From a checkpoint of a small mixture-of-experts model trained on Wikipedia.
Experts: 32 experts in each of 19 layers, 48 SwiGLU neurons an expert.
Training: a variant of Muon for the experts, 264M tokens, 8066 steps.
Below are experts of layer 7 (counted from 0) of a mixture-of-experts language model. Rows are named router (the router's row for the expert), gate (a neuron's input weights, with its number), up (a neuron's input weights, with its number), down (a neuron's output weights, with its number) and show model dimensions 0-255. Each number is 128 + 32 x the weight over its row's rms, rounded and kept within 0 to 255. Numbers have three digits each.
After each expert's rows: "mostly gets" lists some tokens that are sent to it at least half of the time; "comes before" lists some tokens at least twice as common just after its tokens as in all text. This comes from a sample of Wikipedia text that the model never trained on. Tokens count by the router's weight.

# expert 23
router:090167132197118124171159170138154098126161199095130080177125183116141133102079167129146129099143148053095083166102128105107151137138074117105120125108095125103143126082125106092148184147178130093118110106193109123131131128139104117173155216133109019048146161170107135178117117170126154102150116150130173129153080110061186155115174108123136109133180178108135118145117144172144139069110134117131157103100089112177178157171139127095107147119119092125063150117187092072135081124115164149117077133108107104114172166169139144083142151123146080115119125071120224140153191186107130146125132114129092138114174148118106122133097137163139093128155133199167128113133096176142148093160072157142144128111096089134119137099085190102190102110165135138107097126110143142071119172158129
gate2:122141113127154147133165137067130120124130159032154099173116192144159117133148177138131165167107165151155109136171081087148136164113131129152093054163139095187132149114086147164113187122113121117130141171127105149136143165185124147106146118146171150114114131177118135160126191179094207106141124158180118073118168109114143166163086098136089154105145121156196113145097135136121151097137147155065129113121174118092125064145081103125152156121063080139120062125114072065107091120144099099148132157170170111109118102042162130141078068156127132100174156151122170138160144160143079176052139149112133101119151156097128170107179176166134159046123142164129132140087097134191090111109135056160096142172133146126132089085136135166122111118081131084102074156110184138167131144139135
up2:122166128149108087088113144100136131132113108217109128137068143139070098126134169157164194114106135141115104175153085164126101102145057115061134217137137133126126160103129136119151102063107167120113055145181129118184116124167128149106132115142200111117122165086140127143145094095153084151161147132143112188068156151147144185103149140140158132124118147049106148177130158102129050120132140191133145066158107117182143158127137110092123115173190113103155176137165114134112105120110133153134107132101115093113111120185079162101130049124105088128135125124156111052092103139118145081183154081101077144130138155148107097138060147197159127162114097085136134167208146121164140143097129160152153152111126094129161136149126071107131153160188118091167111129139134117061076073120185
down2:137092140150155113154141161115114125117113152152097129143126099127093176097149115119068062168154046140121083103092155104133136150156121107175168127123091136139073159109129062112124176145128127102118090113134140189166153130098146125155108146061142093153074097179121143134151094137148152135126144118109131126053106117149172150119116135102082141163104097137130118168095164134134176127116124077194059157128090151143102139147121095165144097181094120086107082127133121135165156054184102111161097122101098100122123096199113127101171136160182032067156064108089101099121132129130107073112137108120192116100141134143154109127113164155108051095184155079135149060090091132163138097120054169126152128074088123156151144214127120158113179113139111141144207129143106109131152203173122
mostly gets: " |", ";", ");", "---|---|---|---|", " ==", " None"
comes before: " ", "\n", " —", " +", " A", " \""

# expert 19
router:129190071130149119139135132137106132124151125135091129167136161063172088096080195123134150125109150117115075128199175123139163131111071071090128082150101152158136123099177141136077132145084117124126087124100072127119106160174105124123160184148141077097123079154115141177089115121123158116180183177182151112165091124134116099178091176089137158144136119136155113093086134115107121108108098143142144109134126137095126152137128116110126178118179093074141134161121130092147142098124134129131112101152128120101155066083146126119108084152154055110158152093097167146145175131136136136140118134086146126103167095114105193147113215182127101114136193150078133095119210143138092087148050183081095094085116054183070159155125126113099088105165163099071075159117168128176173199101154
gate1:138138116168108099173128127161147104094119201166105173140160170126150176129116137122164132184147161109104139092151107167165162118119119140081117094145147128160171096108163105133129000164095111143120105073153105146106122127156142135094034146127196078127159148226113114178124158134096178136109140112133137104205118130108137120122146109159145130162092154110140165034127163131088103032147127100114125196110133112137094152097099156215157115142183151064088129087167140091127113100148135093151098095116123147137117133093098124153083125122164162050143123068171126142127080136104105150114098112118128107115192083105130111129130104133147130130073132135162102159108155171096164090102154162109118076086128132195126138134104033124159102124127147109164115128172093148150147135130119
up1:138112107089117058155153052070159151165141091149177157108096106158135160096168184197121055094124097136037100130091131113124126144145143143150146155108137135102064105134129144137126140126124084206107116130064174202093115119166137138157103122115090154155186180081121131087144163136149075140131062114138072082120127154154157078095126115177147120144141174139172175147135154158123067151173151081065152164118095146136096113106063067136121125129117216102154148133122119101147125094109134097154110098138099128140131082078095061149134121093169081171072163103106132183199148139165076113100128133129120132157040115137173133112150140109101106096109171115099144074125128088189142166160142120135122109134168136110149108139145111128169104148092154131148112127117146108108102084093155
down1:143144158116126079203168117124155146102091089126154154136150184147128049103106189123160119149124134123121133077128156141168186187120120121166191151092098103137128107104088107124085106119128057137144126142111085140153098122151101141219198143106162117160161151202142041142162166145131163130099114161093089091183145140198125127090167124155114119128123145180108157149109145101101141193096151075178083106159163088130124133110129104080184161112108170075100129130140121145088097101136110154176158088105186123098153078134106163121081092140134111149030149155093116127121103117128171173139142128125062096108107062115139122116017143136155168176124071143132144128123137101105109112177141157177118095110126125136161160125176123108140151147095154103099095155145117140094100088162132
mostly gets: "\n", " Website", " Phyl", "www", "===", "From"
comes before: "|", "-", "\n", "==", "The", "==="

# expert 5
router:095109103158138176158116188114058056150122111128173098151111154124130138101098079192126159091103175068136080117114106126150096126141093102120152070153143203104111149102145159110066177130161124132121124137116088136179112193112103113150163106125144114097143053141144115142121116144146165104111132133153109119101121200116111083131133091149125191152142146094167113144134130171077045088146082124135144085163078152134169138138120117106111156172155093122099199137091103094115069169120101150150161116174118095096165089123157112106158061114154103138177076089160153126130153160038136181141119134159128189090168126144100140122128163177083118101139118155141150131137126116119146074134115167152071085146163144182137106119088132030168069072090164142168106137118172149146102153095166
gate29:132141116113133097129136151199099148121145109149201097080165091074119220173140126123095177142138125107154166161099109166138106130131097131097088050111148092141099106146123102087102095178119126064190105150128112068179128133141117204132082123130166123054070085098190121080099140118127176118136140083141127106174105148088159110153171091147156093091108183148141106120059094168085092122141091167119050077142158130086110155117060120079087125047113100097115136062144096137103113088176160087134103146162141140154103138111125112107116132114142147058179163147101109102119082133136127163110127143166051075124136123164168131147140117101089108108150161102145108127086150102118132079080139109123121107187134140157117132178092113153144139130087125182108137176108145140146166103161087
up29:080078137111145136129113153172134136098140080110157193159198089095178207109147067185134146090158099139145088062146136142100105104166140125140208123124133162090152152195122113096172134152127089128103147123142104160143169133114137097217147100094106093133159157132132107144133114151142159135142167129115146156111122078156096146085109148138106121097150125127150134126087143126087110072165180145185165110204099146135147136152078112160161128124088117084134143114106158125135122107102074074131211103101142094111124117091189122149090154079132133150164083153119141171126103073160109122082140106073124164132161107098095089153172083068139128110161136128096142107145153112043103115149174099189060138102113154107154079084095178132195095147096107117118130153068155157116130139076199
down29:134168121157162110197229121143137128088080149147139133113149147119116134065125135110141090142159143102171175156162129145138128164128146054080124178150092124118165171148085104141151112069096134112127130105178076168147097106135179128163161141127062130149213124133150154173172166164094128114060108112136139101163074118160102205135153152133071156150140132203129192147141117138107127168151091129118100120154108155127094162172118124154133070086123148161127141114109108086120199157169153113098135165124136108146055167133129186159097086122165122165090110099120171135138126143115120127112130122126117127097052093106114081088085163061103075108201103075137110147156126110150133176123133124100104075131112115169133056173106121155117148067119177101120144123134126152128167116185205
mostly gets: " with", " during", " about", " After", " that", " around"
comes before: " the", " a", "ing", " his", " to", " he"

# expert 26
router:106158148154196069192180163087130103154152123184197124093154199135154137089115100114208154092169150121132093129169141101127157132135109097150136127146179104057118106159154155087139156163156114173142131099102085134097110145141132139149171119129124062091085102166074071103058095113211142121195132148160111113133114168101180070194130104108128113126180140135059138133126130111157122129124062124110132151110110122148120140127137142123161172108169116084099134105123128139122052133125119119130130135095126087052160168062162165093115124107169121077083107150100167075108139112097164147119129159120096081097103095164112125096096125126134124131113118143131154065119115100145154125122109126107110093141159038141115156088118141119215079110161146120123061125124131175137032146095135
gate2:131058155080142110076196128119115122117167122130092068140151147097120101093130071116159130137098128049100142170115100108182119136114169078175095113089124149077129161154146164126110192124088092108131163104163145120157168117167108127188146118141145108153113181084112182121131095139112158115115174109153104167024107090199177150147188098131133167145116127141103142144149129133180149169104115118090076105108079095097087131087123120194115111114114142176077134175141153121154161095155171093135154116109111122129082107136168145116113165137177136134136113164068085131098140147153127167146110156160091127100084158224060132139131136137073092109142115133132097150190047178160096162094153136152083115099156140174138123121179119064137088171083123093112109162127159118113148125069092
up2:128142091130119099101175072086116156186183116152097145049095157107111135142142083144140140134179135129104145133118086105117138151162105089129141160222089146172127180097121115118122110135093151088078121131138150166090166155099164173129132122144135123143092074135127148197115123170147136123147123087075125135126100149117149076113154200151093066143120130132166159099124141109080058129125103080160070157089090079169143087075111162096179167158082134132151125152115174131064123111181119176102141116119067047114086127126144113168165107106143117116089128107149155186116103142131123112118144099148155112085126137134108105123176146089172141077164189178121145081149142146169152146040103181096148130125170093067091110128111053136079150065102106150164092085169139099121126166168117
down2:158154102093133117151216118135144156111148093139136154121098112134165115124137096101120157166084177117121101098054137144138177185084149100116098144114115156189161142139161187104147150105053114108097132125120167104144097155165132143210139164134100132109115119086099168078172101193099148129152165144112101130135139132153163160148173196126112120126102160121125137087130154097122140144098157111099097145127110114173097102133143137105151136165069177196067140130157187101089108083095146129080074198129140102044095099173118167129153144114162106153182148116120068108111195107119117153088156124075103097146110164167154058138083081171182130156141163097118139092187132209099193189098168143105080136154080107127132154093146101100120130164090174109110098155133130114104111131099158
mostly gets: " (", ").", ".", " ==", "\".", " ==="
comes before: "\n", " The", " He", " In", " It", " This"

# expert 24
router:139126156168139151143126137131091162112171134127088159152136124174169103108100116130124109159165137061107133114144170156207128144120105113011122088097080143144156159122151130119109156109123067144167084096164135063137088141160120099140160164167084126080154129164139102144128092112125164153143185133162162101149117190138126101175101098141151098105111140103097164115130149148091152129181102117210197104168149144133072180159138101088176135130211146115101124112104127158152077100183155119116105086186179064113160106162150138111105141165163134096096100074165134107085133137127165168091119164129159168173188098186168148172115174167118082095186166150164145136147145173142076141172136128085104105138179082185069172137106155128083125148154131144163134162139121144173126117158133
gate0:061114129106154119175093162118085173119181122070108096085063150149156146101150110132082141095102167126138128106151119117124065094161102122070088076127132142146210108125158132133138222084149052191098122113198079114136110084119092081163163157148144110061180121061107128147123142120127086129135121170089133210165146183096104110123139106063117121127166129125067164179148141173129072153084093050193167132123111135091080178152156086103136142180125156085081148134075104189109120169133141152112135091164116092109128114118140130158135186141122120117105087161087106140146102116102131130076154131134121167120117097136101090106113099178110135174151115139121079144105125088089091155113162171128085185148147133125107133111135131141096121128165108165145144117130152128168129160192098
up0:132178159164119078111112159095161154137134174147122171153121096151145136122168103225166157163098118141142097149095150166154177089105130148151181156083165140159114122096130164155166060086100201153085116136102107129143142151098135135141146089116141092111138091150086122113120104129108145117119111095144149094155112084154138114152101133119144077217141159155113083133160137123082172174126119137086036153181081154128118124130159081152132077108120090117149162165120122110121142072142146159081081125149102170094102142081122102153101138065077115134130185156184079172061149153145118092062087143123207065105114130108090073130103142134150144089127083104099126133196082137090114120076151104122124154174145124136171067108115155109129125097158094160086157135142122152132135125018161
down0:172128136162123153182135203163097095147177122163141163147169077100123147130171183134153085117164149137091055162103132068103167149102089136091140130084114081053142128100121131080134118156131131142152148090118121109129171139124183116115121197147136085164097082158167169099156104132092131114163114188128135131141133128101176154142075077188102129119157099117161096144120155119180135122064111093144110161113116114098192169124097036148120108109118109050139164116134124135187147129126099157124133115155124124172062146183121152109137152091124161124111108079061116125073055139143144142144109147110138181086173137138065127195104189132120087091127181149143106090125146116175133104107173099104119090138159188174111219146125076107098156108116148121108133147127127156110152182078112
mostly gets: "|", "=", " Succeed", " Died", " Born", " Occupation"
comes before: " ", "2", "1", " \"", "3", " List"

# expert 21
router:097145148151107139165116170141148123138124153128210083175053204131126127101060152113166182148117164156096077147149180121137161152148126085128152147098135138131117102121149147145126179118114152105118128061095075099085055095157162105143157165113112154102151143155117128130085134158145152212132182148143113078122071147077123106168116130105139110162104106160158181130087159158112097122160076112122140149145098108090092193100179091130205138103164141073112155156132138072138126152145116165120131089090154108111168063168161183164127149124150096112097073102126148129164149202162171154118106158106112124119138114149105184151135133141144109114146193136194152136110195103160138117146176140093163118107104083124154125195134089144122168100121150111131100218111138220145098144163110
gate2:080167124132165144106075101109132138155154135116144148124135147101153169160133161100140095085102071115162173106165164126125155148135079123059089135114091139160169136100083159156154093172104155170102162089144125147117142149129059109088151119119198161170073083111165111105098150117160077132148140126094128146133149176126081108171143126081096114154127094160173116086180101162111073129093089126107182137091083103157149125134126149056167087134159091124107152061183134167142146124173171096152082068098075130137217120115174113115145139204150107136096142119150099153094093072198091180110147153150185138149085122207150080137149141150188110176079106136143172156108100145092144098116154121145122122110182160100052175131121126075120153121107161108135149109090166164121117130092133
up2:090156078075118126101154185126100158128141134147160155180088100144100156144146118097137088149142091057119103121159096122163112135135133162112115112142136153123119211082099178131173126119125098120039079136167077097168170124147108154160125114111119140149109098135158073165121126070141096180134140109147135107177147047121086147112132086110126146106097151124113158106095181131160164114139153177150124152142095143107132121140147122108157082162177114107139096116176148133189162149107168120074037181177089127092164146097129121127154149139139121156120135118082092136120040148147067146086072155154092132142099138145186088158129159133134123117155158112097129168093093147099125131096093192157112123202174192124095083136127094218162112165090167159132130100099087085144125219145097
down2:108076182103073079169096105139075128122141106098172120102128132102106082146118107113148187104152134154173132162159165079124114146128077111106132059139100115153095091175126155076130110065164133114165109094136108116111152079134064180157174079140137107164093198179119155152142138114092149134093175122169147097140142131077118097093085146125081058132124034164110153112090146115144135195099156105138114085151143163054189151105168174069123162112117136119155161130164160155065120144091123193153124104158129161151175111132105121127120129171130152118142141162109163128137129163164169140137109104089119081076118100108153103137141066092094165122149103189162141140142135133119101145125116104132148145121138182125186114065126138105076103134089125167178122127137180068031141163186146
mostly gets: " =", " Clade", " Website", " Occupation", " Genre", " Coordinates"
comes before: ":", "-", "\n", "=", " by", " /"

# expert 7
router:172187177148141119147104144074142089103137221108138119116127116121189160104101162194138145165096157127140155118099148137133144141116116099130146170111111126153120205133153135105119192114163133185133081135137088100173064111133093083174227135183121104110090123147111106140151103156187129159151165255180161048130121172077109129158140136115138152105165150107132079097131141108164090116174086129155157157144098144135109157142133135119116159132134132104088117136153122106098102128173126129107059102178128153046138070123143183105121128134145126118110151162148164093110157139099128101067136125105160156142150047116136141132168137127091079083137105205146172107142124130129128127134146137162124053102169073180122106068115112143110125155102160141101132149142186177135133185097139
gate1:086121059129146069085183179105120051126124144130116085131147110151143150131146104078154052145130116182078145126119159081164206119105129124149153195177171155127053103133120130117058145159152113160149062089116107132136147130174125130165161111088136174114131110119140112115179120087219113180116141181146048134122151173102205132126155088176137084121138178105185052129100153090147143107132168158155147121154141129119130166150113119238067123153159168169106109128100128071156087125121130068139108142190104155102173089099128132121124168152138121183135166129111080121144134132131123149159078155139092116115086119071160158151131155132132101116179098092112082122133097133113071143150140122091148127131098120094098142144082169112088127120133132115096118160108125165155107096173134
up1:176127132137186169146138155167125084107115114160156150162113123133144137137077147111139134178077123095059160129099110087104165135149138173073135158113104119088122100122147067171121210126170091150181084124143142091128090087190122112136157117195135137132154172079093147137110134188149149159079195129119115118086116132096097102139090143053090134091119138130122161138111147136100136106142135070105125105164145137120127119142089151142161188088121112123151092153156088173155128088144065139162199157118135164127169096155099153103113115130116173090056170133126140064186148110138049117137066106089074102135116144194135121105186145145123113140072175123128084113157125124169110113150175115190131132104152115147066163174140085187133152140084154130102181132185094189155072143164151
down1:127087096194143132182103138149151109156241164124149223098158137150104111133117086146190152099121137171119115081152160150121159163067131154118119146168119133153146152115162132104121111104078098162107119178082105141046102117220146148109126092117093146143143126144129088138067162122127095122077143148194142141139187155109167121123178139121141171105168108112167047174155191057085124148077147150058173131092161097132134129144124120147134086153081134110108119153108138167174094174105161177106151159102168072103120122128171095092165130162120103153082122153083131161114087144190132119156123118140126154184106061120129121135170070074142147131146087128143145155168135133138084137144167113128177114184087158160152102170135111149112099180124102138146149101144125137129094104070122
mostly gets: "9", "8", "7", "6", " nine", "0"
comes before: " |", "0", "7", "8", "9", "6"

# expert 8
router:093147162163108164143156167092094109145157120142142142086151159147211148119099108161128152156153131103159069115113136086133180194119115083099109146097112125125138115099151098157059163103063144135141095124132082079090110140138083156189164178079102036103106187161133132184107141112140216144130204197134103133150111161114182072165095132110109176134112087110099169135110126065120107127113089094134182186151135146125140156138161164105147156126172136101133191131171090061104119140120083121143124131117134089125146169105123160103099117097154097113162124107100106066126125140093126155117157164132138116143112044079129175161140105193127100149107115118201160116086131119143053099133104123106123076135147084141118112151080149121100077102150151076119146173170116194171124138124156
gate2:188092119142186141121082150114087173087126181124127161132148132129129177065114162161075147077144115157118167084115146102111097123171137136112122074199079133169149133134140116124140172066125162174061184094121104097111118137149062189138175150098109146110091127123083162158107097169127186102110102157155129122173120136125108094168209146141122134116130137146159105082146181219132152196097095164160130143159132158169130163142121078091137105116143124133087126133118133104126187092149154129064170133170147114099098148094167091124111072088152129130109110109191169104083194119041150124102087095151138141130149172134132088156129101125078073089130149091118123119101149106117144137108087119160157115112147044094168130176122107091153085141108182121193122111158155114119073143086138
up2:098142181160104151196123132115145133129126136072103140220167179116132084100137102098122146152184150144198104109094139104144160136080111166085203155089109128132199093149136105166144157171192172154091112137128139140107107083134106103118140065093102115097136117126174113156135153110122131143159151118092116147173120176094181143109150168081178095062085112171106155109115116118141090098153090155095129121100127120094121094139166167121136127141125145179162120150165140079100134086102120110129097112052125156105127156118121148105108154202154181160062196089170117154140148123177116148127122161096159123131132082145125142133088106139125084051171140133167145089136125126112094123122131114125056118076113133069097113247117184179095096142154126144076151143123160181133114095163183
down2:106175178190127090124208159163161137113103108117092118201137150118112087135150174181119052097156143143124113092135124106135139131040115145148111123095157104180181126138192119139180136151158115113100178084132111166084083104127129141160183140089140107139133121075137110157151156147162158162123120120140148111080140145099165170159086112111170064156069143139097112131085109099089111128140083168117172108153172089088113112124166133099164110162093131127173115147118125115092123086157130212209106109105128130111135153132147136132107133180150150158105211099083107175157127148159116131147097097105167112157159058105143150108052122123131141097115151102157129092100137169120087144138154090158118100077108127133066086138110213186094086135201129139098131125113111098207139128167176
mostly gets: " in", " of", " on", " at", " to", " In"
comes before: " the", " a", " his", " its", " this", " an"

# expert 9
router:090152166189133119184166134125099092167100138146144071148136105121162163087118118167149126128111194114178083120171109041146119088051158116140185093104142171096156181076129105136110139178142097153100100092131113140171131135138166145152136161093107093122107123166100153176003128155196179202121132148102111142105105126096176106175120159129120165115154142156113153130130142112182087156163084115138152098121131110166118130204153140147173125075165096146107137096175152130116150135160181143123092091102104141092135080132136105057155079161186135098153108123152149146127096154079197120097139162095116095113145095088147146098110162138130068142160171175125135173150134160135163122087094148141149081105159103146098149111090133074104074135091153166058129154102163120128114135133182
gate2:153097137098142133140119147221117132159158097146185146122176099136148092119134131135115111138094147087075149176138106078113098172110136129113069114122103112113118197170116119075114085157090164142091128135168081132132164154100127147081133166105213094098126078102069112103055109089100172137114161122107162106083141100140138167148159141099162093137132081197095151180118136051159135135150121140143093129078088106132156095152135141147184141138153137104125128087176159153155147132176165109075065106145141204101117105156117108068143163083164115144142097166114158117123090126088159140143062105165179123147118108122152117163056133135135098093174087109076063201190177131136142152110142155120152140138168132173110161101169146109146105117115109142045096131171141151140202135154163
up2:144102066144163103158130086162119098185143133170106119054034062175163154153133170103124153043115172118178153116110097124103134156121151135149154114086142116101110135141152074120151100156140119075130097115113144136066158143150156144180134104196086157122088150126092202161172131124163118132137182114085093136143146117155117151186140114120130112128142135106129096109161093144154120119185135059101146069110165196084097114113150163166212118060170129119124155125115085130164145208153103140162133156157126193108143102120114107134138186111098145111117228121108089115168099088118120125123127154112123115071192177125159117090130129091139147096131171106148092161097151129121100081118122124079152137101147046130163182133140057128122128153133119101096131157098121102084166138166100
down2:115180150160105098153135088171092115120086124115193160142161181096103101151162163106118183145118103189095181149114075127167129111082182096125101122149125135230059184132085119120082126092129125066126116096132103115090156069173145142142121157179118169087136107126089063170136128114105139146117134178105164155111142195157160098114129158171057195132107111189105107148122135151139101170129137120138111113087096196127183171137120155128157117124137059155131170119135107070176135152142124180170148113112136105114079119118141112162126155159148170140147165167117118152167097100100151089084131096103117110090104147141128123157094106099100144182126160090075186115121126076145112079078115079137094116129164123115127090104142109130115137109125084126085120127069157037166193083178164
mostly gets: "%", " season", " album", " year", " more", " most"
comes before: " of", " |", "s", ".", "0", " in"

# expert 31
router:100161140210108169128126115106075136126120117180093094141127132112112184096138080151120168127086138127202094152178168103136146120134128087142131114118145172020093127124145188117096129091136141137175115054128161171200097153131197130136132142095082085081163147137108124179065095140178163151161128182165128106152098149132133130151144129166098148162185158137089090154062119118178129141113091165148129110157070147114105114128156124103142126152214130147106120072153066113169113125111130111148137114154057122081121112119126137093181075091171116186143090124048150133100145134122154117090143148095166132110113104132144206176178159195151117155153125167135127092153144148113133095166096168142071123114114113179110109107096135098134111132179146170120119128150110110139059173076115
gate2:133116137076150101117109164149126061130162197147178101124072154149150155109132161140136151162151167162165064090144108111163150081102111109115083140085096114029087136134151179115105138086162152122053119140130102139135119086132164125094154136102126142117131126096135128084159151114149090118136107127101082103136085099143151129154143080111120125121144136117143107149119194106094122147083070093076132129205079118126077099171145141138177142120154159115195185232136136117096130102122086134160088106111148153130188128070151101157135189185143125184152091129143086178058127168112140132113066143127109128085074080097109132104169079120113139189114101110185158143097128067059157173113107156122091090108101118109144113202070101136156128124156169101110129171105106154108164137147117
up2:124100113121112121180129137088130152149093150143205138132158164185158150139187131185133138094104121101108125132105140103112127120135155138116158175092091094134119139134144117124105151113085153168095104119113148173104097128060156179147128138121123158132112159170133141173157145179128170140116116110092119089225102139124095145151127110090168111116095080102141132070095095142097143141148121126080119174070134103148122156171133134141101085168078033157173159124128171131085155139145177186105113105045153135105128165188043140089159123126102158094117096121143143149119071100147129141141131108107149110203125091075123194111179127116125120112102185107194149048087144096113097100087166157036168152144117125078118071189079133127122153049153099157126119163124151148148144131153081
down2:128073104116091146156135166153131132108111142163140111102080102148143160119116116099103147139098106067174116192140099085151122160184094132132174116158147182121119076192119173128129128160139116146120118155114078184140154135169102090104137190097138108138103075120153135168178153099092137126140110158107088142112130171163109129129142121122124154057106167100136105072158146112137102147101121052114096175134142123124111136129101123138163174147176090126161106116133058189126151142174122137194071130127152113174088146103186106122102063082135181126163122135162136150090063145045102152154126179098161126130183044124193117148126121153067132129142109210109222156093117093118129078100119143127150113144196175163127125174175149180190149142161088134119125113192179149126126126134127
mostly gets: "ities", "ism", " States", "ers", "ology", "ions"
comes before: ",", ".", " and", " of", " (", " in"

# expert 16
router:082136138143114122189117123102107037134172202152164127115140128091131125089067129129188083177086123120191111133140113139137169160167101107112154150095115153123160108120170135088112124144106194086146083119139146110166116128169095108123121132142144089121085101093121118141101104144175219134148164128146071077136137164106151105146136140093123155169131098139103157090086105117063104095174086168132107118132112123164135101177105186122122196149143172000116180086128128094102134186175127150147088122110104082124181106133158112126156041100177125107199147098168171099156131166145152111109103172135140068124206130111117129125152144156153061165160134175133136124112139150111127026135121163090120120159138118133068133150161141116118116125106166130098093120138084138154136137129141
gate1:054141140109149112115097119126061141100139225097098128095141117180130110085117117094204137145094129105163108142150137147126144116176092128113175107187186150101134106124135115144117139092108174064170157113100125106099134082127140116113096130183137116171086132104152114113156117133134094169175097133163093123142181195091174162151139059131119141201111144140128140093136045109180108064123096166148157156157172104099110114104165138151088149155125063100128084098159129169128107138163090118125085127156087090078201082142123126153081093084142190125152156124115138065109151130163161102110116086109072127086127116103073155110148138147143142099129138117103191112109140125119086101082112177149195172195101176088088148170183126123148138088138178163147110176125118137136172136147074
up1:075097123124167166141149129108147140125124104188075096119058126123076121126098083123126129085152150142089129173108123143145101112165146137125139165127087169155137140157142169164188173106180181085111134105161111131092147097131089091110100163131145106064093137097118139114125146154129134185070124121087063166103204165120116072138141192090126099156163190141114121023101120173139113084113157105133072123103151093126127106183062149124127111138119115080112121150129139080099161134144150130127089145176105108185150105151108145160116114061120140149133152106120154069107144187173126130105147165085086121097080125165160200134087157152100116103135073101181138137077105115134138180115173098079098098118133160138124097125145207083120109118104166069177157046081127095113162116081119
down1:145156122115090108155124154206179186169187135109192145136102074180147130095139114136157158131110122089183116116103158090126105089113097159182147083154143079156102132195140155137118063106172137123171077132203187116102076156074151136106126163114136106094096144151116145090144207069097091133172149100124122105118137128118149160207176148107098175121112128089135117112101121132042083121136195120100160086131115146118163154132126172134111127181148125182151139122142077116079153182123101163138173147094134145105164096153190108122089128167091118163155106183128136155160174113153155114163144134138122130161067096137103181172147072159081158078119084162158154127151097095141115104156106090174149167172151140089159108097135206109155127131077093151128155150124132111124117141096177
mostly gets: " Army", " war", " father", " air", " wife", " review"
comes before: " of", "s", "ed", " to", "ing", " in"

# expert 10
router:158196097178160086167179167122136092145155117116115094114124179103132117101098123107148137150125109098107090176154152091182106153145122113129161157089136164151086065137134102181109156124123120103165098142164131111130107122135106097152173158151085097113091184108080145173117087105156118148068132172144125102118123149141192078133101158117108154116122110080111079108110121187100135118140158091158130105168117085081111119156077144133097118154150114147071158106181140145132067082134177134133110122176070105055142052090198138064139114156162123118122140110071168111121143157132121089135108170066115149114177082165101136150115122159157084125166161156164160164173144192141115151158095123101150064095170109144143128068145155023173114134118184132085089155128162175160115170104190
gate2:126123127112172110165101110160124157146184102122114093156120153094162133084134171145059110172177154135121172124172116120121096182117142102142111162107105107143125110126112074118129159160074159093184094082107165135142157103117157120134143141112101116122110247136140102150079121112120133137124105135093097142136074095070152141128122134133110108061085066146116102073136120160112117168096136166183155114123130123172130160174032098127096117089151140152118189112059176129144144137095123134105135116083109075134153127161169137108157059130142160131119127110167100150090131098098151036141178120082167165158106146139102071163134114089110160097154109118107191185167142195055182139141142158148174082133122087125113138153075113091173085086135198065103135106113102155123066148138111
up2:116164112025143092178056125092138100162128120117110117207113125078147187089092089186152136103149186131131105139088117079093109146172139133090140160104120112096084144096132143163210059099135118073134123154141145082122094078172072122108101125131126086121128132083148176120129116168124154140157116171077158127179094136069076121109141197081155119192165094147111161127112161172134114179142123147121108101120161138083125147155146067142132213139069148140160131156130106145117113194100121107102116101173117149154086132112160103105053218128143107158150072141068132139123114137133099128099099118137128080121118150091107138141178144067120112085156127115119230110090104095150141160151104154145139148104142086079120157163124116111139144141101072146136111088122152107151104094109136
down2:125123173129162129145077097140144176118148117209064137108132054129136083113137161144125087116137125159099134167097136122055108136101101075153154122119098118100123088170106118132209095127070147090145095092092081139176070101155109134088101135165096108116114165091150179136097080067102081141165083160138103058144149122137094090148153141088156099118122191138150110190136155188102176113085145078151153138083169084120089127205156103111091066114126131109184110137121127144090160159160101128077092119114112158174145177063186165138187113171150144149159100136135173113106146094085132159155164146121137132133129107119185125108189137075128092092094138154139133131095089111176183176154124171131124119119084144166117150154065100109144106165140185141076091157130108108090119145141135
mostly gets: " held", " based", " died", " were", " started", " published"
comes before: " in", " to", " by", " on", " as", " with"